Below are experts of layer 2 (counted from 0) of a mixture-of-experts language model. Rows are named router (the router's row for the expert), up (a neuron's input weights, with its number) and show model dimensions 56-111. Each number is 500 + 40 x the weight over its row's rms, rounded and kept within 0 to 999. Numbers have three digits each.
Before each expert's rows: "mostly gets" lists some tokens that are sent to it at least half of the time. This comes from a sample of Wikipedia text that the model never trained on.

# expert 4
mostly gets: " school", " government", " member", " President", " public", " Minister"
router:524501563492502512538384507506532481553483484562472490478482474536503450532514449505508568579519427502518498469480513477463418514529456527477443480474498524473439537534
up0:476478526452458525536507517505548489516518501506494493572491475544522481556461465607486524504493439543533528478506516476528530521463519504525414593473460460440512480621
up1:455515487454530492555547518453515481482567498500558523507416496456540532511434483485530499555465498545496424506495493487473532485425504522530486481634423566472508441452
up2:515569523465534493485534522502504480521569512500434523542510501440524499436405491519468473475485530502466549549510521475468534537492477543547526564473473491468504458539
up3:460451573488497540507440517473505491497481530538546448522506520581474485509497488471535606477467511473591506502540574413421516522492513500412442460471514489517530527537
up4:524543449508530478473494534484578466550522479545494499506574480474523533460567453498476522516482477501548521512545467544455437514523527490515491560539535502513537504483
up5:459492438505546583421462564541533533486581498556530480572524507540579515513454517462565500584557457573507384512540530523462519559462494505470523502543547484509458526583
up6:491503469485523541460550522506533400514544499470502499581428512523603491490523519518540454588543512570481476531496478536479487530500539542550484545513535487484508512568
up7:465568482537481425522539486559604501525476505516450531440464463508520543565525539484530497481432532519537492461426564471475472471438530629464539457552494533508565475488
up8:503501508494487577506489462528464550501474455516511473524553456474545594502496464457496504521457494554465532458563494538488521509465523525544505464490490535466489486469
up9:525543583461502482523554482481620551581519488512490525507537509466501511481539510502445541518506469532508499489495508442435501538492462486457412515532500509486561436538
up10:540532525511489502472489508451487428515538507508466411548499421508612448456574462596436429449488529446467483505545549492540520476480554511553500572524500559543512514482
up11:515493518536473536535489442505444560490440495498486460545458548543523488492554527479535479460492564544500585509492523453443459494545555519483435488440507541516493524512
up12:548448472516539553546475530515531440505504536565599529471521522540479378589441524541523491537495406516514503482482512479461562539522456476520536450547499518505465426491
up13:512469587441471502445478482411459514496449496474482504462449530599543486469522418501536468484505489561492522513521474530485536501490521477561424409456538551567512493510
up14:506540491516440487484448494451461436458446539529526474511454507467509505560557469446466509497527483473499555541500530483482411526473485589445490487546510472503491450492
up15:567459467516446496484492499555478563485609487564546461462502523522537488563511505530546505532565427517510443510547531453524546520457535461467517503562513495497440480579
up16:500514571527478517548456438525472502516505484485511496518475469412459454459456515486415529584500527435456531510502493521495408476517565492478515543530536507503532504439
up17:529524462507523532519514448468485509479504489545582490611463586515509455475547499482466545592543486478453438507523509469444505508513493537528484584482491500532587530498
up18:492513499479570490555509512476492471557513474498503542457501464433541419471516439462506493541480524464497549518508477523408437558544497566492481594538524488453459476522
up19:517434515483522531496493461406480424531445582531527546500403473528543476552439504481509574460466446498475456525488517501516536476544537529535507509565529424430515500483
up20:526482467498468473456502488494532463574442502523535504512439532504529429490486528423487516518561540549432453547554466501519532463543564527469471541580496525457523474554
up21:455581470531488475555454500509506466545498579553505473498536503471498434544515473571554574529523497499627524519490537504517451513481602473473499481507510486422474474558
up22:482557548525471514509490496493583506488532591526434457429543474438540446505486517499507506526499511445520455437539532499529536507518494472494428453545528520471579557499
up23:503502487488517417520524543446479507557504430523570499506540513480528554469553453541516510437469506478445444500518514512527493497512569450539540506465534465473473456489
up24:518506557490536452502453528379532483477556499404516501472446474507551425538518485493493503524522544478465487460512531548391491480517446468534505481478502526497523524492
up25:460474512488531490567436527525480494491475534534555420488556477549484391489494480549440509560552457474559501413526555393548494503540520510446480488523535486491523561527
up26:490576479475464499506448508536477513498488540505532450490429529508506459447500454459508557593523490599508482534572496514565550536562443504600513562521468466500532518458
up27:492468489487452430530507501545503570486476475497538512449418559513498467562543491475448550567546520538509502422501498502475503527579452509517469473560517545458506574505
up28:461510473563539563567483516512546529495485464473481515559464478472492584523535494493531488436556498484518498515503600532463504473527604530484465503513423467485518465532
up29:540546518525497507482497506478501485498548456436506442528517478587454515527514529509469502570535446482481486497597464504488500585513425492493520512525516473547555528465
up30:549548475465483487487457522526458517468491477457596549482476596419580475509508510492450473499555501502488468503477507448535504576532534525464503559525524451534500473487
up31:519485520475497454576477532487493588572535453469520507493510480492486514427478502534504560431492415498467534518489508504501510487536480457565531493493523474453440485521
up32:509447498557557554427430451460517434474521416554468500485437574518550478527507473499446503482506422495551486492475468505497537536506447493471489467559475527472437526502
up33:539522525519474505598484534492515569511530485471486505499505482440533532515476505543533460560500560484455524496510565509458477509520486546442490509542496601511582552505
up34:457514604503466523500473541538526457584495563467454426498510544500508551475524515510474547486469517472522587458516500508480540514478508478560448512527431454483558468490
up35:466488604483497478503478431471558520502459514499480466515481496536502531559532511473453483482463468529463454482543532449457511449501518519501462453589446535459514516466
up36:464502512431514553490471515591551522512505415518527483509544413502513479469579487528514527486533503486494394468490462498469482441468526470509556521523447564448501450492
up37:474526474468452467601537476481592467511455503513566489501515529425525536537503487504408566533501486587489504430567502518501465564509561486487482536504519466467567528520
up38:501575517553576565434537515504539450566513502527453501519511519527509561505491504487489470448538478477527462477561530492479580465513497501489513470533493497564499552480
up39:492570467463517521502456502494518520527515515541455514593436430498500462454568406521443513470514506513548551529500554559447473550533519557512406502523474509555467463507
up40:423564491491488493541517572500505523601483555568513457474515463489431510579479586492521477568432442539499470495527510499512535462495472538423505492478559451452462452510
up41:481485515556483483589455524529492419553504467551506503485467495418466455467495501460524456506487519468495505469506523490531501511475544583493451533512415488417493483529
up42:506559475556502581517531444475488452500427548501464498555514487557537567504504454446538494519550470588486520530512503493509485482555495537466465439532509536433482534501
up43:462526457532540449435477435462480449481423529487474529528444483478524489533478526477436381476428546482539516526512515493521459429515524535558451461425511580471552506516
up44:522544620454510515505492511557559555534472543424483500488476491478516517500489457467484573485500449479471510475478510480530515536513510505522433504526452543426558469528
up45:489516541476531491491470468525570508559499506504471481509543456482547523513557453512475506529480470538554489491505512522499516507470455494517448606463456518431556472527
up46:472470520526541488432416499512478454435535496536508512560510501474503445538451582511513535538567499509526464561537539444536523554473504478453407418581471467470508491486
up47:576560494510493535517497533492460499625549482501521525501533502423490495542514433523551505500477425576548506522532477511498504502477507534484527518553546443475457425523
up48:538563505480492518473546536519616490544492519503402483497452465548503499495567431512557477492466495536515456439455480536450509482486520473499470504529479499573527532509
up49:500472554415491493531400489505604546556525491483464496525529441532508513490502448503490506492447476528622480505478515402467487541476460484485462552500482563486487468547
up50:518500501520509546439476500530551481502599495564470439474468442412550494543451496537543537539502457477569491515513482517446585462486498525420507459527536472484532476524
up51:479501494535513486443507511425568508491461491488452461534471546459579540548473539463547531470455562500572464504492493498469602506491555508497461538539500478520484545496
up52:561528446553442408518532485516507512509456568498523460468487492451502523500547508489446532542509526528512487526507437532503432542537471548469537467489539481466466550508
up53:530607501536450554529448498512463413572496454477491462430452512507469484522470522465605558444500433569491529453508507547413499534511491544546513541545492440501598493479
up54:539466582515452589492452500512547479478592490471540448502519477476509581493454568510483512559534427545470422497519573538497551529465491529468528494528486458511446506540
up55:509494459519503517529456517547509473430475482478562484560508511478539498562549447477567478514575405572516477482465537516489559592505472477496515567499439510481456508479
up56:495577473515579414498552491538501481571498481475484505519433538517510470484509523458523513508481529502539480507501512493476481500432586566494494532521429507484468454476
up57:529546472550546460504508464523506523525444475526477494473512555489530511465517468478447512516469433480460416419512482496535521534472600504469488534537485541534545559500
up58:581519523531473468502394467493500510478494482439495490487548475510521505549476491469423496603509488501500493480543474470487528522519569514467485522624543523483469546522
up59:560482462465438541450466526517556484524519545568533499528489545488464445465479509541470466626522500460533465507523524496525493516496447455551508529431505475447522446520
up60:567542508477462553521447492471488478542542421485482490504443506519459514529431526483459483614498488472525531473460503494518574464536452508498526513537517565543461528521
up61:542581519538526483524532476479522514492470500441522340576433496490551463505487454486472406554513463514557477467538556487550528469487489519518462505530513519514494519543
up62:475587598498466505483460432436446493557486555495445506555482559473453495523518494488521518464492468383512478498534489466507473480502590559462516445527564463428562458496
up63:482632537503447442535434500512477467567496506504522506528434511506483454546523501464472542516468487473550519478512506456500489488435538482545503498584514461508500519514
up64:487491456534521459537395522521527482448522485538494503406501523445535528549528467499476587516480474466613462434546461462531526535507494482375489508540473534522535538475
up65:525524525419478506529471530495580463460565548578529456503492542511425445476545524476406484623514444500469473466495501542428524486548503556540527531505468472478490504503
up66:525470507484553553455436490442566513557508572539524515505498502492452446614453547543497487540510441456495472568510592526532545499527456454483505506522460484492496456534
up67:530452526497503405565452519421509481508501479552537535420487435462473523527502513503432530513544496457489508436537517522510437510513422493480542461417491514479449505502
up68:469457533532516492488516436491517537472532472435557494572473505528505543461495492549493560505421422563473428466523538463522525546514544478476490521432511533523530506484
up69:482502502497506533496495495459557526557533459537469523439417435424550452487522443413448538644540528490551514525533505506445462473521495490411477481531574522489466521532
up70:513548515524473589472482516511484428553516579521528525489542561487425473530463524553558481486480463486529583519503546525439497564446488539506527556441511425409486528519
up71:509476579487467530542524434491573514543523467516481457470456490515491476455510437535415506503502463517520486531534537515451523536491516554544454547550484497465479513557
up72:508453463512546467496588457484478486535502439496400453582442488457435473515556467504525532454479509458493484509492482555420509492504497462478411524568535460532449457554
up73:495487457525476484541466438509514545530576415502523510533408475427520457490530493503588520554509482532478504487466543462503449538488511460476518583466526508397432493498
up74:506450484530428477466456464479514442513432557511457468509403452535537463538463470538481522540488405470476489491537472484509448541530429454473450490536534550499541469563
up75:478459476558454490493510502432485562520495458457499463482594447522496500542536417522406529463474504559482505485552453512514544449513473494532476528396495470503575470464

# expert 0
mostly gets: " film", " game", " area", " album", " round", " work"
router:465465517416475472513466498521575479500518504531468497508479496530517479498492452554518496515529421536488507451504507449512439516472466547504441462473407456437437498549
up0:465434465485473513464488555392521451508435532510486507453459502506606475589479449519567476581571543542481492467585546564462452562465437459566469516542458500474455508526
up1:534534484523527565508479458430479518504468601449470498486511452459545495494487466471441480633477433578507488453520501536461448472488546523529462511452464486543563546504
up2:454449525566467476603508488556495484576454481402439504544564547498467531497445545504526520466422490442491461440525544531495459540511497529513488509500472470481520473529
up3:476499597528553470519475443563533466496475578491484515524481548483474423437556528450427525483445501503513565511473487494530537496491483514552504484471560447551532545481
up4:499506571592434490434465412479483466494513600417459500543541554440544522535517537529460519479457479490597550437546473524515514548472531537486454435497516494468567547469
up5:554508442538462412483541476527547418497533534582410472429567563538498449501496516523428517512467423477585529443455498483532552593468452419491569514524556435525499450523
up6:557565579495474480547475508450514545523555529503467475519521465437501512453561451535453500488503515538559506496505509452484565524535497519498444538528537455439573512546
up7:527437476469495460455477466510470423465459499554426495488468546559471507560490511550471473506494436490569496523544483473570513440541376422532510457508452547484526510502
up8:492512551541455483514452494493508489480487555467553504480571430572487537530551439468483522528460512535499493486536482489448515550465491538469491503445548434550519523493
up9:475566532479500477520471474512577521484535506508544486490395410500525539514564543469437508508492505563469522469467494538443518514535462518375482471473506516441488559472
up10:484551482487537476469491484470509460489503469487426515557474487512558575512578535536525576500469485598529510403490499459491564537553541545417527445554518431466506486498
up11:516527497530480459486438402538495427479506572456447510495525496550467413561458618552502581492464416567467496511527497501455498475549467506548445488583507446478533450541
up12:482520540498465434535518493494499547499544521508552520503501523520436483479476461501494548534458514538498406493548498449478578497480505542515493532520498468518497478476
up13:499487518534438465525473429550513439503481546460481450532473508476502453507495541502459550534503491489503557480589470469466545526540538493510380521569509617448553514503
up14:479506613471580492477471464469482544542538483505499472461536503572520493514568519508455503509524424503466523508534526502441470457527454508511531448446477485531461432486
up15:471539503462482539608505497479481516532463463499447519587451495487515494487531531496531485507437470480515416494473558481513462503379560594497483477518478571474460442491
up16:573509583451495590588467448507545524510505528437529458493505408510508499516473495533486530539431496524489479483526550453470606548511487529471472573530522483440514516484
up17:485563508526447513538518462499492575504545523476523520559472517538464627476476487523511498568435496556506472491511499517480579498478511542511518544492487467432469484532
up18:445486518489473566551462473488466450520480484443426491482564511481527519521523475514578489491515474473490523493575450481470450584419513570499416463410518549496525544492
up19:548462485458423511519499534487516510503531515444505477454536507518571435479509466569554472550470530528451490436563556500437468469538485592487520478501477514500594528449
up20:502480466495520383494537503491562564491485384440496490538487475574501580550516556476501521469510517575472446491539416514522476431519483527487475492533455500498525515454
up21:472556590503432461575516468459485460497465459536500462460447549594475509505478510524431566527555494495479476580519571441473471500496512519526488475478471494528524470505
up22:435454452503487470509486474534483487463508464482491493511467482520515501571483419452526464479536452578472497487630492491466523561515472430536479506451511472531471482520
up23:442472512510503476485544476469462462496534508540430402476481512495468490517457511549433583510422463452505534556572480484445580471508491476454427542527484546482517486549
up24:488398542542554459568480461467535554467501420448534517494529516556444493566523496478481482453500451410508480493417491477517465443554492527481484477422480534488507480495
up25:581459511483469525604507478472534557496584505429478451478507513508550472458497422526493481553494462494450450436445505519407488484465460495417469490479410545534476494557
up26:510491522506517448549466521502495498629524417526479496484481439526453532469508513475468474467462532463498537559488570484451489462488513572489525460478420541437508490480
up27:469473503486523449431534464422507544510555462597560520540528465544559474505485495511478515471578459495521490547498503570484450510437500481571493524535470486410513475516
up28:483454482531517544439396455475504507470479482515558474557494484542567490579473449476465498530581432567525554460584553491488410490533510473453464480480463492400479527511
up29:499498461520486463571459534520503421471491544407452526450563480480525468556544480532545474525458506551483522482559504487454579631508518471519432523473556408577475450475
up30:521463479460506442551562544454531510547484544525511511503416513502569489486522456543548447533420473511439534465497605464486452585461450511530520438411511545540460464507
up31:500477538471512481565508498508500589454518533518546505537453464496497478514550465558428464542559455567464462502457500520467486473584450500418476471483513492430466543550
up32:479521551525459523541550510436589506456493520513505401504450521553454550522520484508430490508515445460517428568504554430458469465491552517515428509549560522521488475520
up33:444569502562528554475551465538564473446492558498525489526495534497614483503502483503375442566527455493465486527491456509521470484398517471511489543566467457515509518503
up34:487469505499469466473484475454531417447468454567526491471464519519515586579463485503431479486568493451504496547551478487450514559528431521456457545523475493536515544492
up35:482600559447500530515522463485492537582551518483474428458509432457462526479561495517490522482468532431468564506566457479440546419519471522407485521532549550537511460526
up36:457461541469468544476488473476513432466464543494567502518533508474514423466475495484467516596566528534483478566493490462465462478528504435481461540489468509498492552560
up37:578562491534497398437541500422501446493543500417466529499554460382530583437505531564474580483450601511583554458465476492476517483493521514490563510593517515523545538500
up38:463524574465511521487510517413482478448509492516526485471505445518499489499551476444485507559525533555491377554510534534515491468536458544493472459534487516471494520521
up39:521458529400514472510464553479477542563528491438494508572512506454491550501441463567520541514453523521511517488538504534483498508496443546500544514586522437487458448506
up40:429530504523489492564517497554612528493512482376488521538500499477528425546510464449485554523465518505508540526534524515506503580430481606544466614531487447508485471500
up41:458497458506476500485501529519531525530525543519484441530571537537535421441490526524525451556477504489516465511462509517431536483514472498527399517459441439493523450514
up42:516492500495556456507478543518482511581459476498476524586540484537529441513448519521479449479543484529468533525554484471449525515492579466528484451417531478491575440461
up43:443532500483521450604497516580480539502530485487499515499522427448544431497502480572508509471441433561485473464523493457544525487453515482477534508473424510455499467489
up44:515519463519500420542476478510531422490513542494494478552538526542565418557457538547532454532562445398501441480571528384529484475512518498526438467506493511521417508504
up45:506477525452489535547543527549525511459523571496519521544384532476541543499504404519492448517554533508526495453499533479482464610517479548524469581532414476554464468512
up46:441471487500522491458485453478519513499588575536475469444503554499520475473486492530448507522470480536480482428492547455507500467518517414468476474457449577498528522624
up47:518533520479413534470509393478524476480497536431518453497510454546559468504467498486497456544524497604456555502557542528459478548476436539542419477458437473444516576517
up48:549517486506498466554583525477520539520525473432549508566438552490516510452441514490499510529510470498480484517484576522460495519452470523495540525416471533513476457510
up49:542501433479475580488488531540468497520481514536493498536496478516451428447552495562468481421529454543467504428520474571509504429497462456479521392522488453466479442509
up50:436479597525481535532395496474520503517550568478523501571502523495496469461514475568554460461424474510586514531502510513504577537474479473549526469556454443460499564531
up51:509506537513545455494570467504459522514524542460463469469541510475525445560460513541539532552420431502450473467476508476494584494466556425480493546465423437461475517521
up52:453453478455501517465510565471491490507512516561495460431535532492533464562456464553519485540521530502515498573565482488447484493452443436534516475498449513471491468512
up53:508512505578512437548482481531550461542531486420468495503481511460502495488545502545532549490424451529477459426534502455539561525466520461497484583513417465507575437485
up54:442460459437508494547543518547552532532463585509577491496461528552524494515535492604513448521515473550511506536533580490476463565447529470552456462498426460538493438500
up55:465455531437481536554395510463499481498475508561516478520505470520524471471529557495527506493567501535482409491511520509393443509601423474408504466544510492523505513558
up56:448487532440503536476411492526528585526501529531548495482506530582549513477500448487488505539476472528536541546523471539475464582495517493483484507552434510538483525490
up57:453522569476438482590486528445515496488460533468555489459442469486548478460570466429533560497522415582498550551518513460471532479463464491514465554487465492435557567468
up58:432463528561500551478475432516522516491514494432486482514577567554497490480485434521484500500509513409467503479476434528461538482500521440491458536490387443405497442503
up59:523508486545476514505559474470548458513494452477479503492475530474492495500497486528520541593505490481480526500497498529509579470521498537508470490509503519510523473445
up60:479491466537435409543526464439508586571450496449461533545432512441500512544483471396494511503442534499486524508412485452500501502530498469508450531472566502509488478490
up61:532561489530384516504491483469559506482496483466498512492428500535487539404467499421562502553521453486454413571464462482513531449481529529444430463528551502367533505514
up62:500508489445532487489522519490532548518529519476513479519509563536574533518486511524496497551488504507475524493467569540455540480474488606554505445513484533553508496485
up63:511461474571517506500537492479502499477531455520537485489452536510525471509484574516520504506458416500552490562432528453513548535574454539495532465559521502533491524443
up64:490408494481485464524549545466504481483500502520513486533407469498441398501496557540560468540495447578429479477487529518485470477469519522415542526532457509466466555540
up65:565525468538506494501514534505495447514534496454543532508468522493564586516507401486535451479557487486533556533488510519510601533487502506510540486561576459523510480479
up66:526416579458464545482425506470542490484538491449576482482567519520520557469482505510429453480494510498471475482525459490460477488579514451487508510585526503527510520505
up67:475521464478537455434542489404468538510570431532526507589479451544479526452485527495563461509469521542549521471516554500487460483509495521540507475483487480444494485497
up68:495522552511519498539565526445516524495500528569480524452481529438516547407588450467497554572559491469500568571473436477509505525452499445437408491496553598483445505476
up69:461466519459490433571513477528476482538462496495524467532538512478489502455467472471446491539441532533486473481506549510510474467496439486561496542443458478581462464536
up70:471506493502509528514479432414588519450527473433557480580472469567565524506455565416527477494554403557464471522498511503467432460468494517444469484545487475411497507501
up71:559472508506491412488509442435486545504489479528441499478474483594510443491431526513387456500521487557514528558535530471520502492538464524504470475523573508479495480449
up72:502544496552454450526534491401531495547569444573491515546563491502434523445530490436511533490471456508452508454467506488474536511548612557503490460532524465475502524472
up73:503629477520471525510548518519470518536519491480427521538381516436531540476473480456494503473492513367525522528464453467492544543512482469409503464520573489472454495480
up74:473589532543514547487507433442494479517598513490501453496440484522557492473527498495513523521517524585508498531509555505392503483472546533495439465457455491500561535508
up75:510494503573437551499500485500515507479468519483520492501517551463528470522526495469436607535455562465493559480521470504491488538481505561513452496542515480485531542478

# expert 15
mostly gets: " U", " F", " E", " O", " Al", " S"
router:502492545487432501483512399479585492573531492490510432492532448516508486520581391497537548585465477556549479468536497373480505547479462545485429500496445497424503514528
up0:458567452543513483478521486404543553487442566482437515524494422450548509522434513452469407454525475488515451550495495503464518528514508545508430527549476474445531462519
up1:485552514513525479468498476466530501441507480453545452521468478561535523504520506443540514508492481531472547441468431494487418552450503538529618565486533504469474494495
up2:452525530487457564468494500484486559402452561468517455442462441504522482461586528488557526479500509547543441494497489447456512519541589508522487438422521521436480492516
up3:494544524446490447548478552470485438472548579546497518489538561493446493492533487490492476602484541461526539484469596480551496500510432504427526451453448469465513500507
up4:551523535503508468548491464510495509544512428504484483470510447513536475470530483494487535473520538526532506474519545418508519467455529511469493537526539526512476540474
up5:520481542512485496506508487398598545417513491475505433452517532556548542452444507483469472573530469505476461482521502520454520359497462521517379485477454477552509510485
up6:446499500433550514483529594511478442498566472498443528431544530491495511552427435482534530511528495462524535516489483507457441518417502528487518493487503486555520501475
up7:570521457550501532486499487430572494529474542519529509407505498489523476478553507471516506466469519499522582467490502441546512545500469619500461481499487507497539556482
up8:449474520472438511470531420479507567427478521514541504474468504460486533479552457495407470546489466560575561469537480453435476517494545569520435568492563505491460521523
up9:498513475477495578486480523624499535489479408504532519544540530512502482514486516422520438607516480513496518513530444500469536565518540480505489542568493471495439451544
up10:492517516436555481563482494489496513476456479551414424489462448459479527510551497523456516498535438487456512493475517495497451475485497505471516499463487505431455495508
up11:526458507528495492472416437492499435481484501513528501507500586428517399489501541516510530505466485505542638454472495539611477461478391488455573492511560500545481460527
up12:462534485455487478526544526565516503447571529557433457410467582486496452591495524563529561536452496501464475446536487506446524460537447545516448477549533522446482508482
up13:547465489524510575542473512470533479467481449456514497516519415470482448462548485463550531495496504449442421447467499511527427489487506516501530486479519507450544541520
up14:468495524584493496512490456452507501519517534472520498503549505504452466499492540530493453473452517457511563502434530544540532543457484525467485466454519423497431563554
up15:558537511470529486569543478523481527552450463486487416498517465538537450526496482485550550537546431558509460508539506434455496480434511510420500539538503550491523544487
up16:500489524474565536507521590380569498530515544543487522496493506550528426484480509503523503584557470470461493540537551512476465496510430560530492498463552535404490508530
up17:487611507534475494467487439540533534485534522528482543450487533495464539511472571444507576463511464555534529458542447475490535560535463463494478547522532477425490522487
up18:456498540468458487487465577470503489411583549497524505416474558502527506495517438479477407478555547452498505530496510542565518495510417487551519496533511475531540566569
up19:553543488556509492520441500506573417474529580544492452509522527514507470466481504556523427568486412443449571482520481538549496454522476543508529498505492478422522554505
up20:536510476536483561501488514423490452510496530485537543493492542477538486495552470516491442506524511464579587451458475464494496494599419555470452467491543512471449545500
up21:434553585491430490492517561566473510475435531418484510528402500478451536572456454543535520497522460481535477553520507517425556527517475503491476512530472462408512491524
up22:521520429442483440471476505427494565537531491475530458571527498476492485492521458460533543552487519505558521450479538577454520457477485507553470525490527526578478508508
up23:486499534471478490522523471510485560473492497431497498418527513551606534499454460506528517526477490601515434422549529469507493531522481495451516457505442537529474523499
up24:466561518461479499531509435565448511424522472428522471558512522535481482512476516441482432551506470518489536508573605556431480493553565472485450478473383511548490522541
up25:477515485406564462549511599528480483504480537496485513505538587533580492540494471529528567496523482518525447552553481509482577598482430512515489466521527494496493455506
up26:540533491513470480537458553594555505495508427545498566493520497565510451483518442510482549458519524580546510479541467504535538502590460448447544472512560510468462522515
up27:500576533419506483506533536480542437536536501470524475519497587506490443538470459507562557514554466510446527510519590529561504510433516459500454507489460437460458541493
up28:401558516484445554494500504515536412575510563458445439460498562434457513500480532548532491461486479485480443497544543493443417438410495457370391526495458471460499473516
up29:530475543532533549402521450530507478562565467509487509484518551523469470528525453440520521525495540476447559545505530568566587525537474527471503456571443463523569499500
up30:502538521498519536456365488429541397505488447434437523533441566520483557562497495436581505561569506583475556456527483544546495461495523440505541492514467487589503502440
up31:481543540511527506468475455504500410502513501528528526506529459491461420504577535541501505467488514481438476463461531582489494462546509606528560461524481465491549549496
up32:525471471544535432490446498473538489566473508559505445546544546515495498497460470511615520511437446560482552448484530429497538603467502470479431526501596486435527497463
up33:528486470457532462529485464495494577584467522502522482567517436458456502586478490470440584509480447530518479487557555448526453528472502558519437509485440472519526525514
up34:514478554490521482592527402521450532484471441483515450538517505569563516490548503462515481496516505511586478480555549465469512478517512495422512471512493531541507530489
up35:520501606440499591473471509439545486452482543513505460479550454503514456483535543475525439546542496519445471462535485481568419403503543449511533471571496516425495571501
up36:495568468523566550469436496467556482490484501525483547465435511505559561483548569473528502479555507548535565430541488455529492432458593500485571444509522544477486437459
up37:572511529482499477479475440555467489427556484479554500494483518537500471541411482486513505501484463510429572468449525497494499499560430417533531467475545468528503473521
up38:474566530516513511494528508491564496464468565455543452494468431494474392520519501496540465625484508513421503448573481464533469506479467498498501503484579526477533493475
up39:481483506513507521497494478438494459473481541508498458496476610523523533493496485482476508544514519512527489500518528471472475449491497429386522430498498500538529573531
up40:428515433499528532489531508552510455486495464529467446480411579559531468516487528523559454543540506461478463480472532527477493548444508437514489475542438470495472486548
up41:430531551529541491606470485492540475442543533541466558443495451460528506525520477472432494451534518556579482533472564446517554510536565512444481526517506467411496573544
up42:499499487461540465586521475498461441506528550451541506535517474500525484512383499499447509545486592497517575502523463499526523506468454594550479501503511501497541488493
up43:479484581497487589480480491439491477420596501495495512473493409555460527592459552486484467494478525494540497485491406512566571529502512450483534464529508506526461534483
up44:471548533555504562528505422499557516484559393474532470493496561576537455467500501419506483549514506531441454512478469603446455495523502559469488410522533534475502533497
up45:453524485498617446555508495494508531454525457470472503493501521526532559488477491440446449422474495497539466486436492473510551551477582506517503531460482508522503436499
up46:548549518511530410541467426447535521549521539446493456557534466497539502500572541463439531519484563442451509440587546483503524507535520521506509556521538447482583554474
up47:480454494535522439468468499503548508496503521457536466497544473550494496526500439460475543572451539524486517530526568456469498501537528483554584525521428529485569509475
up48:477506524548475534448510478525500511469442580499551528552503479495471466546547554514488458573495462482496506570566466483466598536524525413504507489505528478484504491509
up49:497507491515522480515528507482489504500510452459497602469491523473574534468463543425565449438526512506534472498478518514521404476542510492467509529448499453458482448523
up50:466516501504615470513482416484490461476533524499548555520487528427541537486464496499485497497496507533569486397471476537534527469473491523512535566424465466418513482498
up51:520568475575458533502498445552591456467464531456505432534473552494547489538511491503520437510470427408496606551493467531439544503471556475473454451578455477543507483535
up52:546532585434412485534496559503581530489488435512493423517492490523545548464539490470440486570478454531494441480440515544419524498548445485457491519575511513494516510469
up53:529563470501493599494451490446506442498539541561495518478527481456456409509510496459468434530477507468471547429549491474534478512555465458453453540484584474444490543502
up54:484504504508496498514500503446589447548546493515408473553446593524534499502489537500563428499491492428511500608445558517451516498436498512473474453461452500495468503492
up55:478523496525453583506495537513582491458477489414506504416459457512476435547539493469527530614494515517445457495609488488525465501480464453473508492529546505492518477479
up56:485509486530513554506492469485481506485536459478529535534512469463457453533560576497442473506484516539474608517466485541494570538519536421458500566493533452500498497500
up57:497491478548582466515470491527484521472521447465559498488525403554509567496574477430501503514499548541558560533549522473501496548524580546512562522561481514532534531471
up58:496555520497490477515493528496500456488424500496542480492533447493497505485456548445493520498498518504518497415469506524410556542558533488543569562512429505555552525492
up59:502515487470461460521508536527455524559448506536557536440501429446409463512552425609490448455533501474524440575510552558502512493473475565523479491559503409443521439537
up60:503520407452497508472493569559454483543444545544531519556499483516513447546538434443483528491503488473441498552493551531511507439505435559530456437520502498520532494529
up61:505453444490608527537449489531526494564496465528398461535545540508518450506515477560484532475483450468507448527509560504469538554521508477450461519565505469489461488494
up62:543505553521450423505506562519546477585512538490464517484515504515471481504535506498450488446491513516562471479508447562541530574470512531489475473559487561476541445462
up63:461554510583493596490521496516497524513522512467470545506482468507471459530541473512556480487519502459527519456494569524495415496497430525527490470373550466537507416505
up64:453578534472527562544435446524480478518565468542526508440429457560569495538597522535517504510527463453487503510487519531476508450544570475519495439507482526425484528594
up65:485613429441495452516532549504487544550444515493461444572478481477486484557551474450458532491505539507492465515543503469373470524588480540504435449535515567508486466510
up66:434488507441495482483532523481557534431545518476503511497485575479562546541373528516443459509471443597497461542539533553522517480566456491472503587469477497474462458457
up67:507488515525468560479468545505491504495497553508502431391571535537418386494479495560567460517459507522457551472450505567508495494570480453524418424539480494483530503502
up68:454500558452464486459518488403478456492562545468538435524447585473494477483510497508477526636464519468479534580535507485461536502505510451493381507548498445557487547532
up69:486559519518479520520469500562506550471546434431553472504523492473455554656483485563521515430467456460509521537465443542542527435504502503489524539496481466579458518528
up70:498528487552467564452488511483491419434522504507520472522499506491444484537506513519493509467499494518520625424444415488532498547424524481511541532482572472386483417478
up71:544491472545531500427504517446487481555493532580496525454563435532424527527502517452540511500476550460475530521509464508510559476584521560467532478571490489475551568494
up72:508512484515484501481456459514556434469473543493463466430418525530501488544538529488523506496569511429498565475486448541426408468447537478477422453448491506521511536517
up73:392535499449484518478517536515505544487566491448573503491480491515549495468486528434584475483512484567555458498435548529444525455465496532489502466526422517546542450512
up74:466513537393557551501375522431508461459566494544509468530490464449523518458524487449502567488494517472419430465500489518472514536533524463562540520565471549510500502513
up75:421508532588477551435463547543581481491548470440441463476531551544466506483428488518529500533489480547469461499544541520528532511543446433417490475463524465511521486476